config = dict(
    n_experts=256,
    d_expert=32,
    moe_layers=[1, 2, 3, 4, 5, 6, 7, 8, 9],
    n_groups=4,
    init_std_router=0.0313,
    optimizer='muon_variant',
    lr=0.0111,
)
Below are experts of layer 4 (counted from 0) of a mixture-of-experts language model. Rows are named router (the router's row for the expert), gate (a neuron's input weights, with its number), up (a neuron's input weights, with its number) and show model dimensions 0-191. Each number is 200 + 30 x the weight over its row's rms, rounded and kept within 0 to 999.
Before each expert's rows: "mostly gets" lists some tokens that are sent to it at least half of the time. This comes from a sample of Wikipedia text that the model never trained on.

# expert 146
mostly gets: " which", " he", " they", " who", " where", " she"
router,187,204,218,164,167,181,226,215,225,182,184,206,170,164,189,198,173,169,177,172,137,155,189,227,186,197,219,174,199,209,182,185,207,221,208,224,213,214,150,206,220,197,207,247,213,171,148,117,227,236,248,182,176,174,191,214,202,253,167,212,241,200,200,167,208,200,242,130,236,200,168,198,279,199,235,155,209,202,214,168,175,208,156,162,162,262,212,186,236,200,230,173,170,177,179,193,180,236,234,246,232,227,210,154,237,212,170,192,241,212,201,172,220,206,168,213,240,145,190,190,203,161,226,229,232,231,195,258,149,208,240,219,248,208,188,209,193,218,257,208,231,172,192,140,196,159,188,168,157,204,198,229,183,182,230,211,187,160,125,240,237,198,177,219,204,155,158,227,211,212,223,269,216,207,169,225,190,153,185,188,227,161,190,237,191,204,237,145,217,207,232,170
gate0,211,207,158,186,203,229,231,201,221,206,150,205,238,180,202,177,228,164,227,173,166,181,234,204,183,277,167,211,190,214,184,188,179,159,178,210,223,218,239,193,216,166,220,124,243,260,175,171,231,208,246,166,250,149,168,169,215,198,206,199,179,205,145,213,205,209,198,196,254,163,188,208,198,301,237,188,194,192,170,214,245,210,219,169,198,178,197,202,203,186,212,206,217,228,218,218,206,184,232,233,200,253,195,220,215,190,227,186,211,186,182,234,243,166,210,228,145,200,219,220,132,191,214,205,219,276,210,204,205,187,213,131,211,209,195,158,196,202,199,227,208,172,144,183,167,173,208,216,235,211,154,247,220,173,170,246,153,174,188,241,208,274,218,148,186,193,181,240,178,157,192,221,216,192,243,242,212,229,214,175,214,193,204,257,185,203,233,279,170,214,206,152
up0,184,177,202,216,202,183,231,203,229,201,172,230,181,166,180,267,194,216,193,236,227,229,194,238,183,211,199,217,190,159,214,238,221,189,184,137,182,213,232,266,215,192,204,247,187,225,216,190,210,221,255,166,188,243,196,222,173,202,224,229,193,186,139,253,169,225,175,116,190,249,197,208,180,181,164,183,190,205,203,236,183,141,181,224,203,178,257,187,250,226,227,205,188,165,176,171,200,120,171,230,214,199,140,198,167,137,197,225,200,235,194,234,179,230,215,194,222,191,120,195,192,171,173,216,201,159,184,184,186,203,198,202,178,169,197,184,185,235,228,161,147,179,161,219,168,188,155,157,193,203,192,168,198,227,208,176,266,196,241,172,148,229,211,151,171,181,217,234,136,191,191,183,192,178,244,184,229,245,203,188,225,161,269,215,191,197,225,142,252,202,213,184
gate1,210,156,170,180,227,173,147,227,206,138,138,207,175,205,157,210,166,202,211,191,154,260,204,252,204,181,201,173,156,205,206,187,220,184,269,185,234,205,170,224,221,176,259,191,166,186,232,144,156,239,253,195,209,217,169,235,201,241,190,259,203,203,236,136,170,220,228,205,232,168,179,225,179,156,233,179,214,211,157,188,162,177,185,160,146,202,169,157,211,224,208,261,140,187,200,199,181,187,244,180,251,197,246,194,190,216,252,187,213,180,161,222,207,241,239,161,213,179,163,184,219,194,186,196,198,197,276,168,186,228,228,204,209,180,143,220,201,147,177,221,207,207,212,180,208,222,232,198,154,145,163,268,201,176,190,194,216,186,144,244,184,173,168,179,210,190,231,210,202,204,208,211,181,213,215,216,194,186,190,205,222,159,228,190,211,234,203,167,176,210,194,273
up1,225,239,197,216,168,212,242,193,228,205,209,258,251,146,162,206,187,186,154,217,196,260,171,182,194,185,211,265,201,193,175,209,202,168,139,195,185,188,214,206,232,174,251,249,215,173,191,196,214,208,187,220,219,194,151,147,214,214,182,181,156,212,207,220,187,239,247,203,148,220,213,170,189,181,239,178,155,199,169,213,230,195,224,169,266,215,180,148,195,210,192,224,154,204,219,232,218,190,188,226,229,163,215,202,170,254,243,193,189,178,167,231,152,163,173,208,176,159,231,215,250,199,178,247,187,251,197,212,210,244,167,254,202,186,225,163,152,137,237,171,165,222,211,232,168,228,201,209,230,171,207,209,135,188,164,237,182,239,187,230,191,167,245,202,153,258,205,148,199,171,219,161,155,163,178,213,150,177,246,236,194,192,227,190,187,196,190,224,255,171,185,185
gate2,224,200,216,219,205,172,266,194,152,180,200,158,270,198,198,217,233,194,137,219,193,180,196,222,216,213,207,198,217,247,245,221,201,192,184,191,190,206,205,146,202,215,207,158,204,227,265,202,147,182,185,195,220,184,208,170,248,176,225,226,228,190,205,172,143,177,245,171,182,240,272,177,208,166,184,212,126,154,196,174,224,186,195,208,178,196,241,223,186,196,183,184,185,222,237,167,232,231,198,248,198,208,234,244,260,147,180,179,214,246,169,146,196,157,215,176,231,201,203,209,224,206,201,179,148,241,199,268,220,154,197,214,218,233,239,227,177,202,236,150,190,198,228,223,181,212,117,171,203,250,174,193,196,234,194,186,202,181,200,218,236,249,212,197,231,214,183,170,227,201,135,195,165,187,240,224,214,170,188,206,163,172,221,256,175,175,261,257,218,187,224,179
up2,226,187,267,202,198,208,174,210,225,224,231,152,182,223,199,170,194,179,193,198,269,200,211,226,260,159,164,219,193,208,249,204,224,200,205,205,175,152,201,228,182,160,233,197,150,195,197,215,193,191,179,196,226,218,153,242,215,220,196,202,172,199,214,197,216,143,197,206,144,216,172,166,176,159,297,138,211,173,215,191,250,152,206,207,216,197,233,201,143,217,215,196,172,232,206,215,217,169,209,209,221,216,220,231,196,222,252,244,236,196,235,239,213,208,200,217,199,178,217,210,225,202,185,204,131,207,125,191,211,151,196,264,259,161,191,248,231,183,206,196,196,215,227,234,220,251,201,271,173,201,225,205,235,143,187,214,226,183,235,156,255,232,191,139,229,208,224,197,199,195,251,136,214,196,231,185,228,220,234,237,158,177,169,189,188,164,224,178,209,208,233,179
gate3,226,214,199,228,218,182,253,233,225,177,199,159,206,162,207,215,216,229,211,222,189,220,210,178,145,209,149,239,225,236,174,249,202,160,177,199,211,201,139,212,246,157,195,217,182,188,217,150,185,212,232,265,142,186,165,217,190,167,196,199,188,217,176,168,239,217,237,231,207,166,182,241,198,209,235,229,210,196,192,208,218,151,180,170,239,140,187,213,161,210,229,213,203,172,182,248,201,185,216,168,190,197,233,233,188,185,143,166,164,223,251,165,185,219,215,230,203,202,225,195,219,183,221,229,169,183,192,239,142,231,229,162,243,235,188,225,246,201,207,226,200,220,216,223,190,212,161,211,244,276,267,215,144,183,220,157,225,173,199,171,195,181,147,189,215,299,180,189,167,194,211,201,256,245,160,191,157,231,157,235,214,197,179,201,190,213,196,178,172,124,220,186
up3,174,143,241,266,153,231,219,191,203,161,197,176,221,222,208,249,206,213,145,177,140,164,187,186,186,198,179,176,226,191,206,230,222,195,231,163,236,228,174,207,184,206,236,226,165,257,269,208,201,208,205,219,221,140,206,203,192,214,214,216,179,177,193,202,158,234,190,208,180,211,222,169,210,201,168,207,212,205,172,213,182,253,212,109,179,224,202,205,197,182,232,121,175,216,189,210,199,171,214,165,191,233,275,213,158,158,176,205,243,251,131,215,218,182,177,173,219,244,212,231,273,208,175,221,198,206,243,203,215,231,217,245,172,166,197,257,169,218,169,171,190,233,197,194,204,179,160,206,215,178,196,232,175,199,242,213,191,173,165,205,154,165,205,231,185,221,167,198,247,159,196,172,147,288,213,228,221,210,163,192,206,169,185,223,229,187,252,195,236,202,178,185
gate4,196,190,208,153,199,124,194,175,170,189,214,161,195,181,255,199,180,181,176,190,230,182,189,178,231,250,204,190,172,143,181,209,227,197,191,202,219,239,159,164,197,219,209,196,205,212,194,191,178,214,198,160,143,201,271,213,215,203,210,140,247,188,195,212,215,223,194,232,130,196,239,166,218,205,179,215,221,162,185,164,232,210,164,228,188,209,198,201,170,147,204,207,200,214,191,199,196,164,221,223,204,158,206,177,213,238,185,157,177,151,174,178,192,242,207,212,233,221,143,143,233,225,166,207,168,119,206,182,140,204,180,190,223,177,231,203,269,177,232,223,138,188,249,224,186,210,214,235,202,221,158,175,149,125,158,179,175,191,225,179,231,197,206,201,225,152,284,176,184,171,208,230,185,280,240,200,185,175,205,212,196,237,201,180,157,199,171,173,248,174,181,216
up4,214,185,166,212,193,233,245,183,150,123,196,212,252,190,227,248,187,160,189,221,217,175,196,200,224,224,169,162,170,218,244,183,217,187,194,183,205,164,221,215,262,201,150,171,196,150,229,197,282,195,214,196,181,205,135,212,263,167,170,225,148,148,202,203,178,191,242,181,191,170,225,200,212,226,229,168,191,178,156,181,192,186,204,207,212,204,198,205,232,226,206,271,212,206,192,163,170,231,168,173,154,192,208,173,180,205,172,176,211,140,156,229,182,251,182,219,228,181,206,223,188,153,228,142,195,162,204,220,212,194,223,256,205,249,183,202,190,227,239,163,184,240,244,210,216,174,238,159,164,231,228,216,233,225,179,258,197,174,214,258,181,195,221,173,208,190,155,197,178,231,246,182,240,219,223,240,154,250,220,232,191,216,182,241,222,151,210,169,218,213,177,155
gate5,185,185,258,204,236,274,213,183,227,168,252,171,200,199,208,220,184,217,209,115,182,165,195,202,258,158,201,201,210,216,175,154,188,201,241,199,177,190,194,186,214,220,190,184,217,238,190,207,174,213,190,206,165,183,186,195,214,217,193,166,258,218,216,165,141,226,231,201,222,196,215,173,184,222,164,172,262,233,126,201,157,242,210,169,206,205,240,190,222,174,173,177,163,191,184,214,202,168,264,250,171,144,214,198,228,191,183,218,220,198,203,200,213,201,167,164,170,153,220,185,211,230,184,241,204,123,240,240,185,183,167,240,209,219,233,245,171,181,184,197,203,252,121,193,269,125,252,163,237,202,176,269,227,219,162,195,181,262,185,192,238,207,225,246,193,193,222,212,226,170,182,203,198,207,189,174,214,174,184,215,184,222,169,171,193,212,225,204,171,216,226,234
up5,152,233,144,194,264,195,181,202,205,167,223,206,153,210,291,189,189,230,216,197,222,212,207,149,217,223,186,181,193,205,201,163,229,217,214,184,192,208,183,209,226,207,271,149,151,261,205,239,192,243,198,170,161,215,156,202,199,185,248,214,244,216,200,129,157,204,158,239,253,180,172,121,194,234,189,213,230,181,182,221,197,139,199,198,165,254,254,212,216,163,204,220,173,192,216,220,186,218,242,253,227,168,200,214,182,152,169,249,202,175,207,218,196,156,190,212,224,190,251,208,139,288,173,236,188,136,223,170,195,200,186,207,175,182,202,235,227,210,221,189,218,202,154,237,215,171,155,195,173,199,187,209,228,196,212,224,189,236,147,199,208,201,214,196,171,236,200,182,211,210,218,197,216,148,188,225,167,230,206,191,164,185,167,170,167,181,206,209,201,246,236,216
gate6,228,191,164,200,214,215,202,171,185,195,154,231,199,169,212,171,160,235,175,238,207,182,205,197,169,198,198,179,227,236,175,168,251,103,217,204,220,213,206,147,238,236,140,261,189,207,173,252,209,185,217,213,196,225,214,201,175,254,254,234,163,181,218,201,196,176,148,176,208,182,162,148,153,194,151,200,192,200,238,156,181,203,159,223,215,215,180,197,209,192,188,203,187,227,200,211,182,117,225,219,197,243,259,148,193,162,197,211,196,197,213,221,197,210,201,166,207,213,193,194,238,151,209,195,185,217,179,236,201,216,186,230,180,202,194,216,268,166,231,198,145,190,222,196,192,221,160,200,198,209,240,177,151,214,231,223,290,177,185,129,189,212,188,168,227,192,138,175,228,221,152,257,155,202,225,249,149,188,228,184,194,176,209,185,228,165,186,220,243,225,204,251
up6,271,228,175,221,222,174,218,203,176,238,219,260,208,194,198,219,210,194,198,195,136,190,225,197,175,164,191,209,180,219,256,177,201,167,203,198,219,144,200,150,212,164,167,204,208,221,190,212,179,131,209,185,180,240,247,181,188,262,227,217,211,222,207,203,178,206,222,196,224,224,235,218,145,154,152,223,216,180,211,204,204,197,164,150,172,211,179,176,197,168,215,168,166,196,235,234,181,216,257,152,210,224,194,206,189,160,180,159,181,215,246,185,273,144,199,201,147,229,210,260,206,214,233,169,218,240,256,198,201,195,233,144,177,196,212,159,187,259,208,187,173,236,202,175,132,208,211,177,207,215,205,235,230,195,250,225,196,179,157,235,214,156,231,176,213,176,222,191,208,198,160,182,129,249,209,182,188,269,225,160,188,199,163,199,261,216,190,184,238,204,216,249
gate7,201,201,217,193,230,203,166,168,218,214,227,154,159,159,204,167,195,187,194,266,194,242,180,230,217,193,188,176,197,136,215,206,218,167,184,177,216,188,172,226,167,201,173,166,182,194,170,224,170,230,180,212,181,233,192,250,204,219,184,246,235,202,240,219,236,205,225,152,194,186,166,218,183,192,239,222,186,128,228,237,193,245,201,230,182,241,183,195,215,192,136,215,220,153,114,181,168,158,165,174,218,248,164,229,234,227,201,232,202,164,224,201,165,235,197,234,217,190,206,202,210,193,163,239,162,182,172,205,198,271,193,181,211,219,196,200,211,157,183,282,248,183,177,243,144,224,220,173,171,223,220,159,202,198,210,212,183,169,245,229,206,183,193,132,229,174,181,172,207,130,201,189,228,200,166,186,175,210,181,203,160,210,162,169,200,176,180,166,217,233,96,193
up7,199,193,232,166,201,186,227,150,198,204,191,198,178,176,243,130,183,241,162,156,222,179,177,213,185,153,205,167,137,194,169,171,198,218,179,220,155,236,141,144,162,180,225,199,225,180,248,190,194,204,194,169,157,207,201,213,211,177,172,130,269,229,158,161,160,212,185,197,259,242,153,231,142,187,164,237,212,227,207,154,173,237,186,158,206,157,225,231,188,275,197,217,193,223,214,188,194,212,215,190,232,218,154,243,195,164,199,194,217,184,226,187,159,180,182,170,192,169,204,175,200,170,177,199,191,152,219,185,182,162,118,181,184,234,199,155,208,207,239,194,162,190,190,194,191,183,184,232,218,157,158,215,159,195,197,220,207,222,234,160,229,242,214,208,192,202,214,156,222,140,233,197,230,231,278,231,182,233,207,223,223,175,150,248,171,187,196,207,204,193,220,182
gate8,200,213,178,192,187,208,178,186,202,254,158,154,197,163,153,188,220,226,196,196,190,216,257,178,191,125,206,162,199,210,194,180,205,183,199,195,181,173,196,207,214,223,202,198,202,154,152,172,199,200,245,266,164,271,170,257,197,220,168,220,170,197,198,171,236,172,215,232,234,191,172,214,197,177,209,200,191,186,249,189,192,261,193,186,179,173,154,243,200,245,194,198,172,213,228,232,150,191,211,152,237,224,198,151,205,205,198,212,190,218,212,236,198,190,206,226,173,249,249,169,172,193,198,200,253,223,243,197,157,270,258,199,207,201,192,202,216,211,192,219,223,214,234,290,188,214,141,150,184,195,195,189,123,214,222,239,190,233,179,228,142,195,190,201,213,171,114,207,220,260,186,234,214,175,220,216,203,247,156,216,202,211,180,188,143,200,190,138,176,187,188,245
up8,155,222,173,139,184,213,141,180,189,179,204,215,149,173,184,232,230,176,179,195,239,213,157,174,236,229,208,222,244,201,220,197,222,198,224,194,247,211,154,179,259,202,201,203,245,222,215,232,186,181,251,170,246,208,196,165,173,212,236,229,275,157,265,180,220,223,163,181,213,214,226,210,216,182,183,235,178,181,171,217,177,165,229,194,182,200,177,188,197,118,220,223,214,191,203,229,304,163,209,217,220,216,181,204,212,218,235,198,224,195,237,201,244,195,172,202,229,197,260,227,160,203,223,227,212,191,218,155,241,210,240,249,152,200,111,221,205,221,235,238,212,211,210,192,200,234,219,223,238,194,171,191,192,236,173,224,234,214,161,173,241,169,196,186,208,201,230,199,161,174,198,149,253,235,178,200,226,179,149,217,183,174,225,187,168,202,143,152,227,229,199,211
gate9,218,204,153,180,186,204,168,220,176,190,196,159,206,186,202,190,171,147,199,138,184,191,192,201,225,168,161,169,213,197,248,184,265,237,193,187,199,251,185,230,174,224,202,205,186,192,213,172,242,199,205,180,211,200,243,223,197,207,168,190,200,177,173,217,217,200,177,186,157,221,242,222,201,155,254,198,149,203,241,230,170,191,166,237,241,181,243,146,217,215,187,159,178,259,207,203,205,203,158,122,207,144,200,198,241,219,251,187,236,140,199,179,241,182,209,233,264,181,165,175,232,233,212,235,158,214,153,227,193,254,219,192,177,175,180,180,155,184,226,258,188,245,191,174,241,150,210,211,135,197,186,171,207,190,211,219,197,229,187,212,229,185,216,241,187,145,217,150,273,191,209,202,241,196,221,173,204,235,233,178,174,164,155,256,188,172,165,157,212,240,201,227
up9,205,177,195,243,202,239,215,175,184,170,171,203,204,199,195,178,171,224,226,197,129,243,254,208,204,183,151,221,208,140,170,208,264,202,228,188,183,190,207,133,210,191,249,201,236,141,230,194,201,185,195,162,232,159,196,249,233,167,196,194,203,269,169,196,221,198,181,175,232,177,209,190,175,131,193,178,193,160,195,186,187,208,221,167,145,188,186,199,237,217,242,223,163,181,206,200,210,231,203,226,235,183,145,168,265,221,223,234,232,142,158,194,184,149,184,166,204,205,132,202,187,164,206,206,188,115,193,196,168,162,222,158,224,164,194,193,169,222,227,199,232,191,217,168,211,174,228,174,198,246,173,239,221,169,207,153,173,219,201,243,232,178,156,196,186,182,197,234,216,259,189,221,152,197,242,241,138,181,142,183,176,199,212,226,178,183,208,195,235,219,236,184
gate10,192,192,194,228,182,168,163,182,244,235,194,190,180,171,180,176,196,236,211,255,160,195,166,186,186,235,217,216,231,208,174,254,166,209,206,227,226,180,188,211,166,195,230,161,187,196,213,174,192,217,277,238,227,173,219,195,174,179,169,241,165,199,175,195,214,196,253,238,157,201,169,188,210,225,234,204,232,191,195,198,205,188,205,207,259,232,204,229,191,180,221,178,237,163,156,213,185,190,189,273,154,245,201,143,192,182,234,169,233,193,219,185,206,174,263,183,187,259,224,174,210,235,196,214,196,218,218,217,196,224,229,253,164,184,236,175,186,190,228,257,138,192,200,165,164,230,193,198,197,210,173,175,188,207,252,189,122,162,213,255,228,169,153,261,190,196,145,190,132,128,218,229,227,211,183,247,234,157,167,167,181,221,175,220,166,192,196,209,197,146,210,146
up10,234,175,166,160,164,165,216,173,242,206,210,234,245,141,177,202,197,169,220,125,181,169,209,187,211,193,204,210,174,213,144,183,218,218,152,216,167,262,259,186,227,224,146,214,241,192,190,197,215,196,236,237,166,213,184,230,166,228,187,127,218,219,132,148,200,240,126,178,235,169,208,166,253,173,167,193,181,233,225,185,212,192,174,225,231,182,203,180,194,202,175,195,157,211,187,275,189,260,222,278,221,192,166,209,198,222,195,202,233,177,212,176,199,185,226,203,181,149,188,179,190,220,180,232,259,201,155,236,202,187,153,212,227,223,155,214,213,157,177,187,208,238,181,166,187,169,191,173,168,207,198,201,264,209,206,199,181,204,248,200,202,193,184,236,190,235,193,238,194,225,224,175,181,155,177,276,207,184,244,167,236,226,188,247,173,179,207,201,200,211,197,192
gate11,183,259,263,200,151,230,215,194,234,230,200,177,203,240,203,173,154,164,180,214,166,144,191,168,210,227,202,174,220,236,221,176,179,201,171,206,195,185,214,165,191,283,210,243,204,225,191,202,195,201,278,195,160,241,181,161,223,250,226,194,190,230,206,167,189,191,198,154,214,173,154,141,189,218,207,223,195,209,219,195,146,188,158,227,130,233,191,181,192,185,228,195,251,223,250,241,147,133,215,229,220,184,190,255,111,214,174,165,174,239,185,130,219,245,172,194,238,187,210,192,164,241,187,203,212,188,208,198,204,145,230,191,276,170,244,243,213,206,196,186,208,215,207,200,233,146,198,188,192,207,219,192,222,212,212,179,173,165,234,157,208,197,182,225,178,192,211,219,216,204,169,209,140,192,175,185,155,211,187,179,213,202,218,203,191,219,225,172,162,230,235,159
up11,215,158,228,173,219,220,170,218,211,183,202,197,202,136,206,168,185,196,165,194,217,190,161,193,219,220,187,167,132,169,168,169,180,168,222,166,117,220,233,176,148,209,210,249,187,203,195,195,222,179,195,162,187,220,207,167,250,231,208,225,167,189,232,175,206,187,236,193,199,148,166,215,184,198,230,176,181,184,217,211,142,195,184,255,171,217,189,153,207,192,152,203,214,213,199,183,159,266,197,230,211,258,191,193,217,227,201,213,180,145,180,139,205,227,170,196,230,138,227,234,227,121,208,238,176,231,205,208,202,176,185,212,239,221,186,219,237,251,185,212,216,196,193,162,248,190,226,202,209,271,205,214,200,170,176,249,215,202,271,242,212,202,188,207,186,224,157,157,248,219,256,167,221,204,186,254,167,206,128,226,222,177,227,138,212,210,227,226,184,187,158,208
gate12,221,150,219,246,225,228,208,170,239,254,204,206,213,227,202,233,256,176,216,181,147,207,245,172,176,149,218,220,200,164,196,199,199,215,183,164,179,200,185,196,213,205,151,220,236,245,169,157,227,163,186,232,193,175,241,227,210,163,233,138,169,163,175,159,216,193,211,167,220,150,265,231,184,229,184,189,188,170,188,256,238,218,146,246,233,231,191,199,244,177,233,173,177,191,165,232,222,190,223,220,205,195,228,186,178,197,197,172,156,205,231,205,210,194,185,213,239,223,209,241,208,196,184,261,256,195,175,128,200,267,174,175,147,163,204,182,233,159,210,225,219,207,235,188,214,164,199,210,218,230,137,196,128,238,191,170,166,177,162,165,190,228,106,204,214,170,217,236,200,197,242,249,217,192,225,217,168,183,208,222,243,174,204,175,207,205,177,197,209,189,222,198
up12,176,184,222,157,132,178,143,227,202,198,203,207,205,185,209,155,158,271,198,241,223,239,191,274,203,228,184,206,225,220,214,207,248,162,194,176,208,186,203,186,261,205,197,223,167,189,141,183,218,194,173,170,187,204,135,228,187,208,154,239,212,210,186,195,204,208,171,200,223,203,211,139,174,159,178,172,174,231,221,184,219,229,238,241,183,186,177,210,172,192,177,193,190,188,208,134,251,214,143,147,235,209,267,213,223,198,211,204,154,233,170,182,208,244,227,257,148,190,245,232,212,178,253,203,212,172,226,190,221,200,200,236,180,178,223,172,179,144,180,234,202,242,172,191,194,253,150,162,204,226,204,244,211,166,198,222,228,196,213,245,221,214,211,207,177,196,227,158,210,246,215,243,137,228,178,270,194,210,203,225,170,152,205,188,237,237,186,198,202,191,203,150
gate13,195,197,200,214,118,224,189,207,193,204,194,215,232,229,261,286,217,192,204,203,162,136,249,160,152,218,190,208,141,199,230,211,164,163,174,174,207,164,241,244,177,194,257,198,188,217,205,247,175,196,218,231,196,189,178,186,199,163,211,209,151,176,181,235,184,195,157,196,156,194,217,199,230,199,217,163,193,179,208,195,249,149,176,230,209,221,223,181,174,196,201,244,184,214,206,234,168,195,138,288,192,193,133,185,212,116,166,215,185,228,198,223,194,164,177,232,194,165,208,187,194,205,210,180,246,183,194,259,240,203,202,238,184,165,170,199,192,186,238,181,133,232,213,163,180,232,209,167,204,176,140,177,184,197,194,195,195,158,168,223,173,168,171,253,168,205,173,211,152,186,233,204,225,172,201,232,250,152,206,172,221,194,187,171,222,187,252,190,163,202,226,173
up13,233,195,227,296,222,215,223,221,173,191,206,178,209,233,230,205,230,222,220,202,172,206,195,228,248,192,198,163,215,181,193,219,196,192,224,194,165,200,193,198,200,157,227,245,197,173,168,215,187,172,197,222,244,223,207,181,216,198,149,180,158,176,189,206,201,170,222,201,150,230,199,192,274,239,200,251,246,168,203,218,181,192,170,209,216,176,226,203,221,161,195,144,202,152,246,207,148,162,196,254,203,209,197,176,211,159,190,117,152,196,217,213,173,193,236,304,235,182,213,165,196,211,169,140,203,185,251,185,197,245,231,206,179,181,137,226,166,181,198,246,236,203,196,177,228,226,242,150,167,215,122,161,206,187,185,195,225,164,149,194,205,186,164,202,178,154,212,162,191,215,173,149,204,232,195,202,209,179,212,240,229,179,165,167,188,248,174,217,246,176,197,190
gate14,198,227,185,181,217,201,237,210,249,159,132,232,204,180,209,234,188,203,213,172,254,200,236,245,207,204,204,214,251,189,187,262,162,158,226,201,225,209,149,249,193,206,178,189,204,206,193,178,159,187,238,240,217,195,146,244,149,190,191,220,230,202,207,187,200,185,212,159,226,240,203,200,263,194,203,177,273,143,284,160,199,188,124,187,201,231,190,159,199,250,188,196,184,203,192,219,170,179,220,173,193,194,194,200,206,215,171,199,216,180,257,242,139,204,226,144,152,234,201,175,178,243,200,183,192,133,210,141,178,213,198,229,183,162,173,237,174,196,218,187,216,158,187,169,241,236,229,238,204,195,194,218,179,162,190,158,178,196,207,167,204,200,175,156,163,164,189,217,192,191,209,212,225,158,203,222,138,188,128,144,262,189,189,185,210,232,201,175,184,193,190,194
up14,256,172,222,178,214,161,228,212,152,190,206,169,183,285,211,171,180,161,288,199,214,211,199,172,257,228,225,175,221,239,172,222,204,176,218,209,194,154,199,230,186,223,221,178,169,159,203,196,211,179,234,187,143,248,228,238,170,183,224,221,182,192,272,182,201,214,222,176,178,197,186,205,149,264,231,182,211,169,196,173,183,208,171,222,214,165,175,231,221,165,194,224,217,143,149,211,168,204,227,232,197,213,192,201,215,184,142,167,160,214,232,197,154,218,235,195,189,235,226,185,210,208,211,215,220,250,258,176,239,216,215,254,205,249,201,194,206,165,180,215,243,151,202,267,203,219,178,244,204,185,207,164,184,208,192,192,205,267,211,199,220,169,238,206,191,221,136,167,222,143,223,209,208,157,192,170,240,260,200,205,205,247,210,212,219,119,204,196,227,203,198,195
gate15,208,198,229,171,202,124,160,266,199,208,222,208,197,169,253,196,153,214,236,217,165,193,216,223,191,221,170,189,229,228,197,230,226,221,214,209,167,264,269,210,215,174,162,209,210,140,203,190,219,234,185,169,224,185,309,255,173,207,161,177,173,164,271,173,215,192,226,209,210,175,173,203,182,198,155,222,201,224,200,181,199,174,165,229,229,220,249,215,193,220,163,189,206,224,246,257,165,170,184,189,186,201,197,205,194,173,225,190,189,171,176,182,217,182,188,206,184,206,187,214,172,199,248,156,181,174,152,218,148,226,202,192,181,226,232,186,162,178,171,254,153,173,172,205,202,225,163,211,186,173,195,178,190,183,221,199,246,201,164,174,248,186,212,191,245,251,182,218,193,179,244,185,243,173,211,207,140,264,176,138,187,214,173,180,156,212,185,167,255,206,138,201
up15,229,215,141,270,192,182,237,223,176,183,189,152,189,223,197,224,185,201,254,189,169,166,213,212,158,198,216,171,185,207,172,179,194,222,174,266,128,219,199,185,258,165,225,176,223,188,236,173,202,242,196,197,217,190,129,161,202,213,193,248,199,239,227,164,224,205,177,213,281,184,216,215,246,202,147,172,222,165,253,162,193,185,195,177,160,184,181,204,217,227,187,188,226,209,180,193,272,203,172,243,230,210,243,242,184,223,214,209,196,244,166,195,220,240,222,210,220,169,205,209,191,251,134,172,213,202,192,178,220,198,270,212,226,195,201,199,182,179,208,183,270,202,184,217,213,198,184,252,248,220,213,173,162,236,151,217,184,169,208,188,192,204,206,200,230,278,171,244,186,238,156,197,153,237,233,224,166,191,195,212,183,251,185,208,210,268,205,174,185,165,215,195
gate16,250,204,290,222,167,210,238,166,238,205,199,226,176,210,180,163,217,221,178,208,192,156,223,142,172,197,203,209,171,174,183,176,183,185,167,165,265,232,209,162,167,193,188,204,223,166,247,215,200,194,233,197,211,154,200,230,220,155,196,201,211,190,158,238,199,172,181,191,181,179,153,224,222,208,160,223,204,171,147,216,272,223,219,121,225,144,203,172,235,196,225,161,189,194,181,163,199,170,204,188,222,175,217,161,222,256,207,197,193,184,194,225,160,229,198,235,207,274,190,217,259,192,217,220,254,181,206,194,205,204,212,116,261,155,233,223,211,204,186,199,175,151,211,186,178,200,208,204,236,237,224,160,163,200,149,143,250,183,171,161,230,190,206,193,214,179,216,206,121,177,194,209,218,238,205,227,207,186,200,206,203,235,198,237,213,217,219,244,265,221,200,175
up16,191,234,205,265,284,164,182,180,146,225,179,164,141,142,203,235,217,250,189,186,207,184,238,245,223,242,209,153,209,180,206,196,193,202,211,238,158,182,182,219,197,246,172,186,209,180,225,139,216,229,198,216,213,259,269,230,165,135,188,196,247,211,204,196,218,143,215,181,193,190,192,199,243,182,204,221,175,242,237,208,242,213,233,178,232,176,244,193,209,216,240,171,206,189,191,253,210,149,174,226,257,202,156,212,222,222,170,172,161,182,189,213,199,223,170,224,203,236,183,166,214,225,213,185,202,178,181,179,187,143,233,162,181,140,205,202,169,230,220,242,225,181,250,220,231,208,243,221,175,182,275,168,174,230,225,211,147,205,172,205,223,199,174,167,220,218,180,173,204,186,231,181,165,231,181,244,238,200,190,187,151,240,200,211,196,171,229,186,152,164,207,193
gate17,175,226,199,231,210,170,248,192,247,171,210,206,198,212,200,223,240,268,172,223,171,194,213,181,201,258,223,163,257,200,202,194,222,234,159,171,192,197,180,204,238,269,244,210,237,192,124,221,184,150,232,216,203,185,172,214,114,201,231,161,246,182,165,197,193,220,186,233,211,179,187,218,191,180,195,224,161,194,225,173,248,162,216,175,141,224,199,225,164,138,204,243,222,178,205,191,190,224,139,217,223,189,199,191,282,176,144,203,177,191,216,215,199,170,204,206,210,232,177,198,189,166,182,247,242,187,193,239,216,258,180,208,195,194,176,253,231,226,212,217,187,154,208,173,208,236,245,242,188,181,149,213,211,177,205,192,209,182,179,167,253,163,196,185,175,221,160,234,207,216,197,213,237,177,186,134,229,177,231,167,158,228,169,230,161,160,171,204,168,145,183,181
up17,161,261,223,224,214,189,240,228,222,214,184,249,242,199,193,194,254,228,155,221,140,191,136,179,213,204,227,152,130,262,209,206,250,198,237,202,209,178,188,146,125,218,230,223,213,206,240,160,169,173,180,247,127,192,192,233,177,176,206,174,173,209,145,205,220,164,207,216,205,151,212,251,214,177,226,162,191,209,227,228,232,198,207,166,224,203,210,232,211,222,224,143,207,154,206,240,197,189,185,188,207,140,200,241,178,132,188,205,192,182,164,190,221,175,244,158,214,205,193,207,228,225,170,181,222,191,179,254,172,217,215,202,223,216,188,228,243,174,206,191,205,218,185,168,232,210,233,171,167,154,241,185,179,160,230,191,196,168,138,215,220,252,203,182,246,192,228,152,211,198,189,195,216,172,261,161,173,216,194,235,222,170,193,156,230,215,173,191,211,208,169,239